Weights of a small mixture-of-experts language model, trained from scratch on English Wikipedia.
Size: 8 layers, width 256, vocabulary 19498, 80.2M parameters.
Training: a variant of Adam for the experts, 302M tokens, 5137 steps.
Below are experts of layer 4 (counted from 0) of a mixture-of-experts language model. Rows are named router (the router's row for the expert), gate (a neuron's input weights, with its number), up (a neuron's input weights, with its number) and show model dimensions 0-255. Each number is 128 + 24 x the weight over its row's rms, rounded and kept within 0 to 255.
After each expert's rows: "comes after" lists some tokens at least twice as common just before its tokens as in all text; "gets" lists some tokens that make up at least twice as much of what it gets as of all text. This comes from a sample of Wikipedia text that the model never trained on. Tokens count by the router's weight.

# expert 34
router [105 129 104 136 110 133 111 144 136 102 131  58  92 161  80 117 109 146 128 120 134 128 124 140 139  95 140 105 124 147 118 156 114 112 142  99 170 126  82 145 126 132 112  83 127 110 135 127 114 132 104  98 109 127 129 123 127 139 129 121 163 100 159 119  96 170  77 124 102 118 122 115 152 138 124 145 133 126 142 143 122 152 125 148 111 139 111 125 126 122 132 135 152 112 155 108 152 117 119 100 124 133 151 110 128 111 166 121 116 131 122 157 165 117 150 125 109 129 135 117 117 138 108 137 152 144 132 141 126 118 174 122  78 135  99 170 127 114 184 134 119 115 156 153 153 111 148 154  87 135 167 136 156 159 128 105  88 132 107 130 137 132 105 134 135 134 102 116 140 142 117 107 144 155 124  88 117 114 117 101 147 137  70 131 159 115 140 114 154 126 127 124 195 127  92 113 151 188 149  87 141  90 176 126  78 116 136  29 128 168 151 162 136 105 125  80  87  95 102 140 114 162 129 184 132 117 113 145 108 147 146 120 143 133 185 134 165 106 160 101 141  91 103 157 112 127 118 141 125 145  96 152  73 162 142 117]
gate1 [140 146  97 106 110 116 134 131 110 203 132 175 169 119 141 109 138 133 166 114 130 150  94 118 185 124 116 150 116 132 148 101 173  93 136 158 129 115 156 154 170 149 114 140 130 138 103 106 101  71 137 153 133 118 123 121 144 129 147 146 118 121 128 113 117 113 109 142 110 145 115 117 116 116 137 112  91 106 159 101 129 167 117 141 123  93 127 156 140  89  87  81 142 142 120 143 130 118 104 117 136  91 122 119 118 139 128 104 124  65 128 111 110 134 153 134 145 114  97  87 177 125 109  82 147  88 162 103 125 139 188 180 145 137 129 123 102 144  94 116 147 135 108 124  72 169 131 149 102 130  91 116 108 128 133  96 121 156 125 127  96 110 123 169 158 196 135 156 104 153 162 119 118 128 122 150 186 147 138 119 136 104  94 144 121 133 109 136 104 111  98 103 112 134 140 160 127 131 131 135 102 141 152 131 128 111 105 120 138 123 131  70 114  93  63 159 127 133 156 133 112  94 118 118 143 136 152 140 146 103 120 113  85 135  98 140 105 105 118 116 121 122 166 113 120 151 108 136  79 146  78 125 124 137 106 159]
up1 [128 103 138 133 145 135 179 102 103 134 185  89  97 149 117 131 136 121 145 128 125 135  84 113 131 127 136 144 160 129 156 134 154 127 134 128 108 110 121 161 142 156 122 102  99 141 114 104 152 142 134 141 138 132 112 138 137 112 118 156 137  94 128 125 118 125 124 128 123 102  87 129 139 174 123 101 118 126 126 128 149 127 117 158 100 114 140 100 147  65  85 119 140 187 118  90 129  80 133 106 106 134 153 143  62 123 140 136  63  80 112 129 149 124 198 178 124 107 122  96 128 141  88 132 106  93 108 139 167 134 150 154 166 124  97 122 123 122 128 137 130 129 103  89  98 119 125 132 130 167 118 115 137 102 143 132 111 116  94 107 111  79 122 133 155 136 119 132  97 155 110 102 153 144 123 151 162 130  99 115 157 112  95 172 112 146 163 110  98 155 100 141 177 165 184 119 166 132 110 100  74 134 135 142 121 165  95 145 122 120 100  74 146 134 116 120 123 137 164 118 154 128 144 132  94 111 137 102 151 123 128 115 146 130  86  83 105 106 137 144 116 105 142  94 135 114 100 147  99 176  87 131 124 122 142 144]
comes after: ", ", "However", "s", "ed", "\" ", "es"
gets: ", ", "and ", "but ", "(", "after ", "before "

# expert 55
router [144 129 177 104 154 137 154 136 144 132 191 154 164 129  94 111 103 110 165 100  95 101 123 147 144  94 154 135 153 158 141 127 151 175 131 131  70  98 124 112 131 121 132 115 148  91  79 127  90 121 101 109 124 137 150  96 123 113 115  99 117 140 178 120 108 153 166 120 123 140 160  82 147  75 117 113 126 173 147 114 143 130 146 110 117 130 177 106 109 173  99 142 125  90 150 124  99 165 118 145 170 161 142 114 104 131 108 129 154 124  93 130 104  83 162 146 141 139 137 125 116 130 110 108 145 110  90 111 130 168 121 126 124 145 101 114 145 129 135 103 129 144 110 142 141  80 117 117 111 134 112 132 126 161 123 135 105 121 103 131 149  93  91 144 124  98  99 110  88  91 103 139 114 107 139 147 134 127 147 158 144 130 112 140 172  77  70 118 142 146 150 107  73 142  99  98 114 120 128 162 165 136 114 133 115 154 101 139 136 164 119 118 125 137 125 139 130  76 126 154  96 125 150 153 103 138 125 132 187 112 111 154 121 114 132 102 173 114 165 156 146 161 109 160 165 115 101 150 119 154 154 129 137 124  89 136]
gate0 [143 139 111 169 146 130  77 140 145 113  97 137 138 158  71 143 125 129 102 149 166 129 116 118 178 112 106 121 111 138 118 132 111  83 117 187 165 161 127 141 169 132 136 121 154 155 143 120 100 133  64 144  94 102 121 124  82  97 146 139  92 103 139 123 170 102 178 134 117 137 127 114 111 113 153 100 168 134 101 124 170 134 102 141 135  45 121 129 118 128 128 128 179 175 136 161 136  96 131 122 120 117 104 151 142 135 176 146 120 142 132 140 179 116 112 142 104 152 157  91 128  98 149 149 150 144 124 122 119 118 111 116 112 129 126 118  97 116 182 157 124 151 100  97  93 141 167  95 174 139  77 150 140 134 105  80 126 105 142 115 120 150  94 111 152 130 152 126 153 109 144 150 136 132 142 126 131 128 155 120 165 167 172 146 169 148 118 173 123 127 110 147 115 176 123 123 178 132 114 112 118 173 117 146 135 127 129 121 110 135 151 126 146 133 114  87 111 135 136 163 120 140 157 148 149 127 127 101 118 148 138 146 125 148 104 145 140 136 111 111 137  95 114 107 114 163 155  91 113 115 159 138 126 164 142 109]
up0 [130 100 125 150 128  59  78 150 156 141 130 134 119 125 102 106 115 112 135 129 141  92 140 172 138  70 100 122 121 125 127 133 120 111 136 140 150 133 149 157 156 113  95 103 138 130 117 161 103 140  88 153 119  87 160 132 131 105 148 109 130 102 157 125 157 110 138 108 129 147 170 111 105 123 146 145 120 142  77 131 133 146 136 142 164  85  97 144 122 143  96 133 142 158  95 111  95  91 138 154 101 113 121 146 107  97 135 110 138 171 111  90 132 113 115 148  89  97 117 117 135  95 178 127 101 138 166 116 108 100 137 120 122 127 102 102 105 119 155 100 112 130 100 100 108 112 154 106 159 133 123 135 158 124 114  79 143 151 147  81 141 113 128 108 195 129 124 116  89 144 143 109 139 128 117 160 125 121 113 128 143 106 139  67 135 111  88 132  96 173  90 140 104 119  98 103 158 115  99 114 143 141 115 122 102 141 114 107 150 129 132 171 162 147 117 148 135 107 183 145 106 112 139 117 152  93  76 127 123 162 105 138  91 109  96 162 164 116 103 132 152 127 120  64 102 182 128 161 133 108 136 131 130 132 150  92]
comes after: ".", "\n", "==", "===", "\n\n", "="
gets: "\n\n", "- ", "\n", "= ", "| ", "\n\n "

# expert 44
router [148  71 136 139 117 152 171  92 122 112 130 125 104 159 123  92 162 123 124 130 151 107 116 102 102 128  80 109 109 111 122 107 135 106 101 131 116 107 150 147  84 119 129 162 142  97 102 141 155 103 158 140 140 142 148 182 123 142  78 151 116 158  60 149 112 100 124 126 127 117 116 127 127  88 101 106 113  85 149 145 107 127 111 114 109 176 106 141 100 149 117  84  88 107 104 157 110 129 134 135 147 128 110 172  79 177 100 157 146 105 131 127 100 138 148 146 129 159 111  96 146  83 110 167 106 102  90 106  98 121 100 113 126 128 159 111 152 102  77 124 132 122 155 120 120 153 122 174 147  97 163 141 146 119  90  88 148 126 121 115 150 144 129 141 135 131 153 113 146 155 141 149 118 122 117 158 151 156  96 136 120 107 118 131 134 140 132  78 135 136  98 105 126 131  99 128 113  96 145 143 120 104 143 117 173 153 140 117 121 100 128 102 113 164 100 153 132 147 142 137 109  70 128 184  75 139 122 113 131 118 143 106 135 127 184  71 116 129 149 133 107 162 152 128  99  99 125 123 110 101 103 146 125  99 152 135]
gate2 [119 122 135 125  91  99 117 169 159 135 129 187 120 134 122 143 134 139 172 127  92 136 147 134 126 136 109 162  61 110 132 152 123 112 129 141 132 127  80 127 141 131 116 123 118 142 120 140 113 113 122 114 136 117 178 147 118 124 160 112  87 133 186 131 112 162 114  77 133 125 152 163 142 152 126 156 108  91 114 113 133 139  85 122 123 105 140 110 138 119 115 168 140  77 151 146 187 158 112  98 117 180 174  89 131 148  95 115 171 145 177 111 145  88 100 119  99 116 126 154 105 103 147 116 128 151  98 158  93 110  67 155 144 129 112 149 119 106 176  80 111 112 152 146 157 104 157 121 107 112 114 115 152 109 182 178 135 131 129 147  99 106 174 149 129 112 146 128 101 111 141 104 134 126 167 111 171  88 141 167 161 120 117 121  83  79 109 114 155 144 144 141 115 135 137 170 139 135 132 134 133 137 134 126 142 132 107 121 171 137 129 130 124 121  84 127 103  86 130 134 161 163 137 127 106  86 115 162 137 132 111 115 126 129 104 119 144 146 147 109 137 170 126 130 140 129 102 165 154 127 145 114 134 106 125 140]
up2 [161 143 115 132 101 143 146 150 162 141 131 133 139 149 122  87 128  89 158 140 127 108 187 110 130 116 135 155 124 103 107 191 149 101 139 130 147 122 127 106 124  85 112 119  88 132  96 154  78  95 123 104 134 142 140 161 107 125 148 121 118 140 131 116 134 140 136  76 114 101 146 135 156 117 103 137 160 114  86 101 142 211  67 115 123 114 130 113 137 139 127 144 148 128 105 137 187 162 108  99 124 157 116 113 130 128 145 114 117 125 149 122 148 123 132 144  95 110 101 132 139 106  91 130  85 125  99 130  96 168 156 171  98 101 145 120 136 131 160 126 130 172 116  85 135 103 134 106 139  97 157 140 130 125 164 137 160 153 121 161 121  84 155 117 144 131 121 125 161 101 125  81 145 135 136 105 140 160  80 120 136 123 153 126  93 125 126  92 125 126 146 132  98 123 123 109 145 121 129 136 111 121 157 147 126 132 102 100 170 137 120 119 120 141  91 130 113 106 176  82 150  89 133 132  86 137 154 208 171  99 130  92 135  95 123 131 130 153 148  94  98 136 173 127 156 106 127 156 115 127 165 113 103 120 148 150]
comes after: "- ", "\n", "| ", "• ", "\n\n", "Running "
gets: "- ", "Born", "Country", "Total", "Website", "Type"

# expert 63
router [170 115 167 148 144 119 139 157 124 101 147 111 106  94 137 130 142 120  74 120 134  96 120 165 133 159 157 136 157 136 109  95 179 135 106 131 102 140 129 108 137 174 111 128 145  95 109 115 111 146 149 149 152 105 133 147 149 140 151 125 148 117 149 131 153 115  88  96 135 163 154  98 112 134 123 116  90 112 169 117 144 116 147 126 102  98 120 125 136 153 151 107 119 133 159 111  96 170 146 137 163 129 146 132 113 135 171 143 121 143 166 121 145  91 103 189 153 112 151  92  91 166  90 129 150  75 135 122 188 154 157 139 120 134 104 185 136 108 121 130 115 123 126  86  94 147 123 120 156 144 139 143 137 132 149  88 100 100 109 143 117 151  96 116 125  99 149 137 136 112 126 116 106 134 156 145 181 158 156 122 126 141 162 136 134  82  94 195  94 107 109  96 132 102  88 119 127 109 104 135 139 152 135 138 121 147 120 141 118 143 138 106 136  79 122 134 125 133 182 156 108  98 127  93  90 134 152 175 128 135  92  87 111 105 111 168 109 145 129 101 139 143 142 146 151 177 129 149 160 134 134 136 155 167 123 132]
gate0 [116 175 129 116 134 128  98 150 126  83 106 115 131 161 136 170 123 124 146  99 155 113 145 133 146 129 116 135 163 128 156 125 146  71 139 136 138 190 158 144 111 136  97 130 138 159  98 107 100 139  99 130 199 120 113 131  84 138 138 141 145 144  57 126 169 144 116 149 143 141 133 181 108 158 167 131  95 139 113 104 107 121 149 148 121 131 141 112  99 111  96 131 151 151 118 124 125 117 134  78 109  88 125 143 119 121 105 144 125 111 107 140  75 126  89 124 100 116 150 107 123 160 110 169 188  98 136 114 132 142 154 122  82 130 118 122 134 120 188 157 152 112 127 147 142  81 145 125 102 112 142 189 143 132 137 163 132 114 118 118 152 106 131 134  94  95 120 113 115 117 136 142 126 150 121  87 145 148 144 115  92 138 105 125 148 193 135 153  95 100 121 170 142 101 159 138 131 143 141 113 109 156 124 104  90 125 146 123 100 127 140 108 143 142 104 123 124 136 123 114 145 111  91 131 128 144 133 170 158 123 134 109 103 152 177 142 122 146 106 104  85  85  78 151 161 133 160 124 158 132 117 169 117 118 153 147]
up0 [159  62  95 130 144 139 153 118 159 139 118  96 126 111 114 112 118  81 129 153 136 135 116  96 137 142 159 119 133 115 111 111 147 147 126 165 149 115 134  86 141 124 137 150 144 124 143 113 161 127  95 136  95 136 151 120 204 140  77 138 142  85 164 110 117 156 142 118 140 127 130  98 130 113 102 151 158 120 151 131 195 127 105 122 147 132 151 169 183 157 163 148 127 109 136 116 146 131  98 139 126 145 142 141 122 113 158 140 153  95  96 133 141 119 151 113 136 132 113 106 121 132 122 123 131 114 127 158 159 146 128 122 153 115 131 121 111 120  52 116 124 147 125 132 100 136  98 113 124 128 124 107 115 129  79 155 117 124 145 223 136 147 141  89 154 182 125 139 166 137 139 131 142 141 106 120  79 100 134 100 149 155 169 115 145 125 142 118 174 175 161 113 107 131 123 110 150 129 115 123 149 110 142 148 178 148 121 132  39  80 119 143 103 106 122 146 122  87 117  97 109 124 178 144 166 110 127 118 149 107 126 142 130 112 111 120 118 178 145 139 143 130 144 123 129 123 129 151 107 132 156  85 131 122 129 113]
comes after: "|", ")", ".", "==", ";", "information"
gets: "\n", "\n  ", "|---|---|---|---|", "\n    ", "|---|---|---|", "|---|---|---|---|---|"

# expert 1
router [177 112 129 126 153 110 114 124  90 130 121 168  71  89 160 152 134 158 118 113  88 120 114 163 119 154  99  86 113 137 149 167 126 127 130 140 135 117 130 115 113 142 129 145 124 136 153 107 134 116 138 176 106 117  85 105 120 178 105 105 135 123 132  87 118 148 140 164  99 123  93 124 115 130 101 148 134 112 102 117 142  88 151 138 146 149 117 145 175 149  83 129 124 124 140 104  90 112 148 172 156  73 157 118 107 132 151 115 119 122 102 132  78 148  82 133 142 112 111 140 137 135 111 109 123 110 146 127 103 131 102 147 140 118 138 141 159  83 126 178 125  90 119 140 149  85 129 110 108 156 126 115 123  95 139 124 135 119 159 115 181  97 142 104 156  97 152  86 117 103 128 154 113  86 167 123 119 110 137 169 167 122 166 130 105  91 172 125 146 130  69  92 135  85 145 110 112 135 137 155 115 148 100 111 101 128 128 151 114 129  90 121 161 172 121 133 128 116 141 162 111 128 120 157 193 153 167 122 128 105 118 133 122 127  92 109 133 134  98 151 125 169 137 160 168 112 123 111 162 149 103  91 136 135 119 101]
gate1 [139 124 122 122 123 141 158  96 139 110 122  68 137 155  94 159  97 102 140 150 133 104 116 118 144 118 150  97 117 138 147 141 152  94 147 118 111 100 127 146 128  90 145  65 179 160 122 103 119 115 137 132 135 115 130 128 153 131 164 112 115  96 148 119 127 102 104 133 167 131 142 135 138 109 146  70 114 159 126 120 137 123 132  98 150 111 127  91 114 109 118 145 144  98 140 134 149  91 114  85 134 137 106 179 145  64 154  88 123 141 121 144 156 105 159  95 140 122 142 115 123 160 137 164 148  98 125 148 105 104 151 119 165 158 142 152 147 137 138 101 133 131 120 136 104 192 133 190 115  93 127 155 128 140 132 133 122  70 126 123 117 111  58 110 125 156 152 163  94 112 143 148 174 108 112 124 152 129  60  80 127  95 136 143 151 152  99 153 107 138 146 134 167 136 118 131 136  73 131 153  84 129 167 145 107 129 152 132 139 180 129 117 126 134 118 123 113 123  98 131 146 148 146 173 137 133 106 115 154  92 109 101 109 130 149 157 153 139 115 134 118 133  83 152 106 122 166 151 115 129 127 142 172 156 124 109]
up1 [121 118 125 112 121 134 204 116 126  95 100 163 127 134 203 140 124 154 139 144 119 149 162 126 132 131 105 186 123 153 121 105 146 136  85 157 109 135 127 111 101 127 112 135  97 108 129 124 153 170 107 113 148 148 182 130 120  96  90 127 122 161  93 153 118 126 150 115  90 122 100 125  84 159 149 132  80  71 132 132 133 120  80 130 109 166 120 139 114 133 181 118 136 128 117 139 136 163 131 147 133 119 133 140 123 167 132 125 186  93 116 138  84 149  98 183 116 127 150 162  88 102 129 125 105 129 138  76 134 137 138 134  59 107 159  98 117 132 130 119 140 120 121 177 163 101 105 122 128 123 137 130 116 116 149  84 121 144 136 171 107 144 132  98 141 145 143 133 157 155 143 100 109 140 122 160 153 133 158 189 117 164 122 130 100 145 152 103 175 176 132 134 122 140 145 162 127 135 110 119 143 118 131 124 174 143 118 117 130 114 124 115 113 114 162 131 132 126 117 101 147  70  71 134 123 119 129 130 124 135 132 151 107 112 125  95 131 107 117  75 101 130 134 105 141 150  82 133 140 100 140 116 133 146 122 125]
comes after: "on ", "On ", "In ", "October ", "August ", "in "
gets: ", ", "May ", "July ", "March ", "August ", "December "

# expert 31
router [147 125 135  99  92 167 132 102  96 126 123 147 118 176 115  95 124 152 118 125  89 157  63 105 104 152 114 118 162 149 152 129 118 129 120  77 138 141 170 117 165 133 109 113 191 137 107 123 153 112 140 104 118 123 185 161 126 161 138 102  71  86 133 114 161 138 123 162 103 134 126 140  97 152 160 118 119 147 135 144 112  73 138 118 130 113 100 166 141  76 111 132 109 160  96 150 135 131 134 146 136 149 155 170 116 132 126 133 125 154 127 148 132 108 133 139 118 119 132 134  95 125 145 177 135 148 138 127  71 132 107 106 149 151  96 151 111 148 115 127 128 103 169 115  96 132 115 113 109 191 102  88 108 135 113 100  94 133 142 167 138  93 127 169 123 132 116  97 105 140 129 111  86 125 101 127 147 134 143 132 142 119 175 132 118 120 100 118 173 163 109 132 140 176 121 137 113 118 160 185 106 125  99 113 144  93 179 126 122  69 136 112  92 171 147 117 127 101 102 148 143  99 125 104 164 126 112 104 101 116 149 103 146 152 105 119 152 154 117 129 121 128 138 135 121 147 122 123  94 145 142 144 155 106 147 134]
gate0 [132  98 142 116 158 121  89 192 107 131 149 139 128 100 129 148 119 148 126 128 179 128 131 128 128 164 183 158 175 130 162 101 103 172  92 123 114 106  78 119 137 110 113  44 137 138 147 130 125 134 146 119 137 139 114 127 155 141 141 140 144 126 125 115 162 183 155 117  84 140  96 128 129 152 111 110 149 163  98 162 135 147 122 125 137 138  95 129 104  99 153 142 135 124 139 163 145 147 195 168 117  93 102 135 132 124 164 132 120 118 122 137 186 126 132 154 141 139 138  84  91 108 142 129 154 148 114 134 104 129 105 114 111 147  98  98 120 120  68 145 129 119 123 140 118 125 133 129 132 104 136 119 134  97 149 113  67 131 123 144 112 125 141 120 151 117 101 127 107 112 121  92 102 155 162 133 134 151 112 144 117 130 124 149 179 114 120 120 129 104 128 130 159 117 125 120  84 134 144 127 117 118  93 122 121 159 148 121 149 121 122 141 156  74 119 164 142 133 116 129 159 106 128 169 183 145  83 157 115 129 103 156 149 127 124  79 148 122  99 118 153 153 134 142 126 151 136 136 138  83 159 138  80 139 208 137]
up0 [103 145 185 127  72 143 157  71 119 183 152 146 179 138  92 129 150 140 112 135 116 134 117 101 152 105 107 163 143 113  99 144 135 117 136 132 155 109 166 150 133 142 153 145 111 127 107  99  70 116 157  98 116 109 130 166 116 158 118  99  91 127 125  83 121 131  80 175 110 163 118 152 124 122 132 147 136 145 122 113 160 138  91 134 177 126 110 175 128 125  95  98 160 121  91 134 108 128 100  86 135 147 117 117 127 142 109 114 107 118 152 139  98 120 162 159 100 142 107 128 168 140  93 143 150 129 122 149 134 158 154 127 153 121  91 111 107 143 131 141 135 155 156 127 130 118  95 143 157 129 174 147 131 166 104  59 145 128 129 122 134 131 106 161 171 103 112 139 139  90 149 120 161 127 102 127 116 132 161 114 124 135 128  90 125 153 134 146 117 132 161 103 141 183 120 132 168 108 141 120 121 148 147 131 124  81 109 104 110 131 115 106 102 144 107  77 131 113 147 109  93 148 103 110 128 127 138 131 114  82 184  86 110 104 141 128 129  96 129 108 156 158 110 116 147 132 111  94 104 108 137 154 162  87 129 120]
comes after: "| ", ") ", " ", "m ", "kg ", "6"
gets: "| ", "|", "; ", ":", "gold ", "–"

# expert 8
router [165  95 130 151 164 101 129 127  94 110 117 150  93 194 125  95 120 126  98 131  89 172 128 111 172 129  93 174 139 151 137 102  98 147 101 109 116 145 109 149 119 112 129  90 127 119  94 138 151 160 163 152 137  93 123 193 131 144 152 123 147 162  98 105 153 138 133 120 141 134 114 152 128 151 160 101 175 124 144 129 128  69 141 140 157 159 165 136 146 103 126 150  97 125  61 108 136 180 117 141 145 100 151 127 149 109 121 147 106 130 104 141 160 138 135 157 102 114 128 143  91 150 156 170 171 143  97 150 138 118 125  80 114 124 115 126 140 117 166 135 131 154  80 133 125 120  82 156 186 116 126 134  89 106 131 101 177 148 134 121 119 116 119 131 158 145 149 127 154 140  92 123 106 127 130 110 120 149 127 131 104 111 135 149 140 157 114 113 108 152 126 154 131 121 125 139 102 149 165 149 107 107 106 122 145 159 115 140 126 142  93  85 109 171 132 100 159 129 106 121 160 183 160 126 135 178 153 111 159 109 150 108 137 132 120  84 124 131 117 165 119 124 124 152 185 122 127 146 122 123 133 139 149 121 133  99]
gate0 [113 130 120 153 151 124 155 129 126 103 117  93 131 170 149  75 141 121 120 123  86 152 121 120 149 143 129 164 127 136  83 101  94 137 134 121 101 120  60 148 114 125 138 109 133 122 116 121 121 132 123 114 175 114  90 145 159  96 141 142 172 122 128 128 127 131 160 111 147 132 144 143 165 146 137  94  94 144 157 190 128 115 103 115 131 166 136 157 158  93 161 155 149 155 138 148 131 137 152 124 178 122  97 138 130 147  95 142 116 168 106  65 152 152 131  99 113 116  89 189 120 134 159 115 132 133 145 124 126  87 137 139 151  82 125 112  98 160 151 144 149 149  79 128  85 153 167 123 149 123  97 168  99 108 154 120 126 127 112 148  99 152 122 122 107 122 100 137 125 127 121 162 152 155 119 109 136 143  79 107 105 144 118 157 151 142 145 169 151 161 112 178 105 156 148 158 111 132  95 140 151 129 144 135 110 145 147 140 127 139  96 136 134 116 149 119 137 100 138 131 170 154  38 105 131 132 101 124  91 136 153 115 107 134  97 111 107 136 154 155 115 131 135 115 177 150 142 146 110  95 118 109 147 162 103 124]
up0 [138 129  95 152 132 139 152 144 116 110 128 141 153 114 132 140 136 146 129 190 137 148 136 135 125 138 156 138 194 150 156 162 112 104 146 178 151 102 159  73 179 150 154 114 162 130 114  88 137 174 131 119 117 162 113 122 112 128 158 137 197  90 106 148 159 109 130 140 130 124 129 154 133 124 141 122 105 126 111 108  86 148 148 132 160  85  91 121 147 109 110 144 124 107 140 116 161 145 157 101 124 127 116  90 115 140 156 184 131  77 135 172 160 135 127  95 153 146 141 137 128 144 146 152 139 163 131 102 165  95 144 131 115 168 108 148 123 108 131  99 166  91 146 139 148 128 109  95 121 139 128 112 118 146 154 139 111 160 131 123  90 152 144 107 134 164 113 117 172 164 117 178 102 171 130 119  21 162  91 152 143 105 123 123 124 110 132 148 101 139 130 140 119 137  98 134 171 108 150 136 151 136 124 160 153 109 100 118 106  95 130 134 149 116 161 115 110 118 114 118 128 117 136 101 146 108 114 128 132  92 137 149 112 109 154 146 140 184 135 118 130 104 149 136  92 120 120 111 108 129 132 125 119 126  88 130]
comes after: "0 ", "| ", " ", "–", "1 ", "; "
gets: "| ", "; ", "2 ", "1 ", "0 ", "4 "

# expert 49
router [150 137 124 133 142 113 152 102 110 157 110 163 115 115 190 141 143 108 143  97 105 116 153 112  93 131 112  78  85 101 179 139 108 112  99  99  98 107 167 137  81  93 115 159 133 102 149 121 104  75 126 163 112 130 171 121  94 127 103 109 135 119 137 126 117 147 141 163 143 194 117 139 150 137 124 133 118 122 133  97 191 138  87 142  99 132 139 148 116 115 108 107 110 118  93 118 159 150 141 156 110 113 132 177 149 101 106  98 105 169 116 112 108  93 116 138 151 136  88  96 130 145 123 134 104 121 143 141 112 141 134 134 120 123 122 149 110 162 149 143 137 116 152 144 102  79  91 146 143 130  79 147 166 122  91 117 105 125 133 150 159 167 134 161  97 135  97 110 162 130 138 174 137 143  98 150 132  80 141 104 125 153 178 121 101  93  99 101  86 114  93 137  89 105 136 117 147 103 134 141 108 117 108 130 126  90 100 152 144 114 142 106 160 157 117 155 131 154 121 102 130 126 127 154 102 124 122 108 178 102  75 157 139 102 125 110 116 129 146 176 120 135 126 118 146 126 126 115 109 132 109  87  95 145 123 129]
gate2 [136 124 103 137 148 167 146 110 150 122 104  90 163 114 130 108 143 126 150 121 119 122 138 130 127 158 163 161  92 141 127 163 143 111 136 143 122 140  99 151 112 152 116  97 135 138 125 122 130 108 137 111 131 132 125 123 119 125 118 152 108 157 156 140  93 136  97 137 117 133 188  61 182 132 133 158 116 127 142 129 147  97 104 122 141 161 106 117 129 126 122 127 152 120 155 147 104 121 114 100 114 126  87 126 102 157 139  99 120 114 165 139 153 154  88 133 106 135 132 149 154 105 181 125 157  92 137 148 201 129 106 155 107 105 147 170 145 135 116 148 147 113 127  85 158  98 110 146 156 117 122 173 146  92 113 145 110  95  97  76 139 125  86 125 111 140  98 151 116 110 147 133 155 121 110 139 176 112 135 154  92 143  94 147 111 117 131 108 139 170 169 126  88 104 110 136 118 157 163 138 137  76 143 114 123 131 112 152  93 135 111 127 125 131 174 114 134 107 117  89  91 126 143 145 150 137 101 100 145 168 158 131 128 105 131 122 171 155 138  72 162  95 106 129 111  73 119 193 115  87 138 108 154 155 119  87]
up2 [ 89 124 157 153 160 129 127  89 134 128 139 113 112 139 136 123 117  97 119 120 107 161 114 135  71 107 109  87 129 137 129 119 134 175  81 123 125 113 119 125 144 117 189 155 108 123 124 131 133 130  95 147 135 120 127 144 110  91 141 106 122 125  95 158  73 104 156 132 163  95 132 167 121  75 144 116 141 139 107 100 140 109 134 136  98 133  85 123 151 160 120 107  94  98 111  95 102 167 117 136 126 107 159 154  97 133 133 154 165 153 120 116  48  95 115  89 145 135 131 124 124 144 104 125 114 115 136 103 113 188 113 103 138 159 124 108  99 103  98 162 140 125 130 120 111 105  93 108 114 141 109 109 125 125 133 129 139 121 149 129 133  93 121 109  93 123 151 147 173 160 155 115 139 139 135 132 117 137 160 121 126 164 114 125 142 172 112 168 127 112 106 123 170 118 115 105 144 130  78 132 163 129  87 131 106 155 177 146 124 172 125 145 124 132 128 193 113 143 138 142 158 139 115 133 118 136 169 110 120 125 164 168 175 141 146 130 145 141  82 116  80 133 141  94 167 176 157  97 124 171 112 118 131 161 143 133]
comes after: ") ", " ", "\" ", "1 ", "} ", "6 "
gets: "| ", ",", "の", "ō ", "Ma", "ō"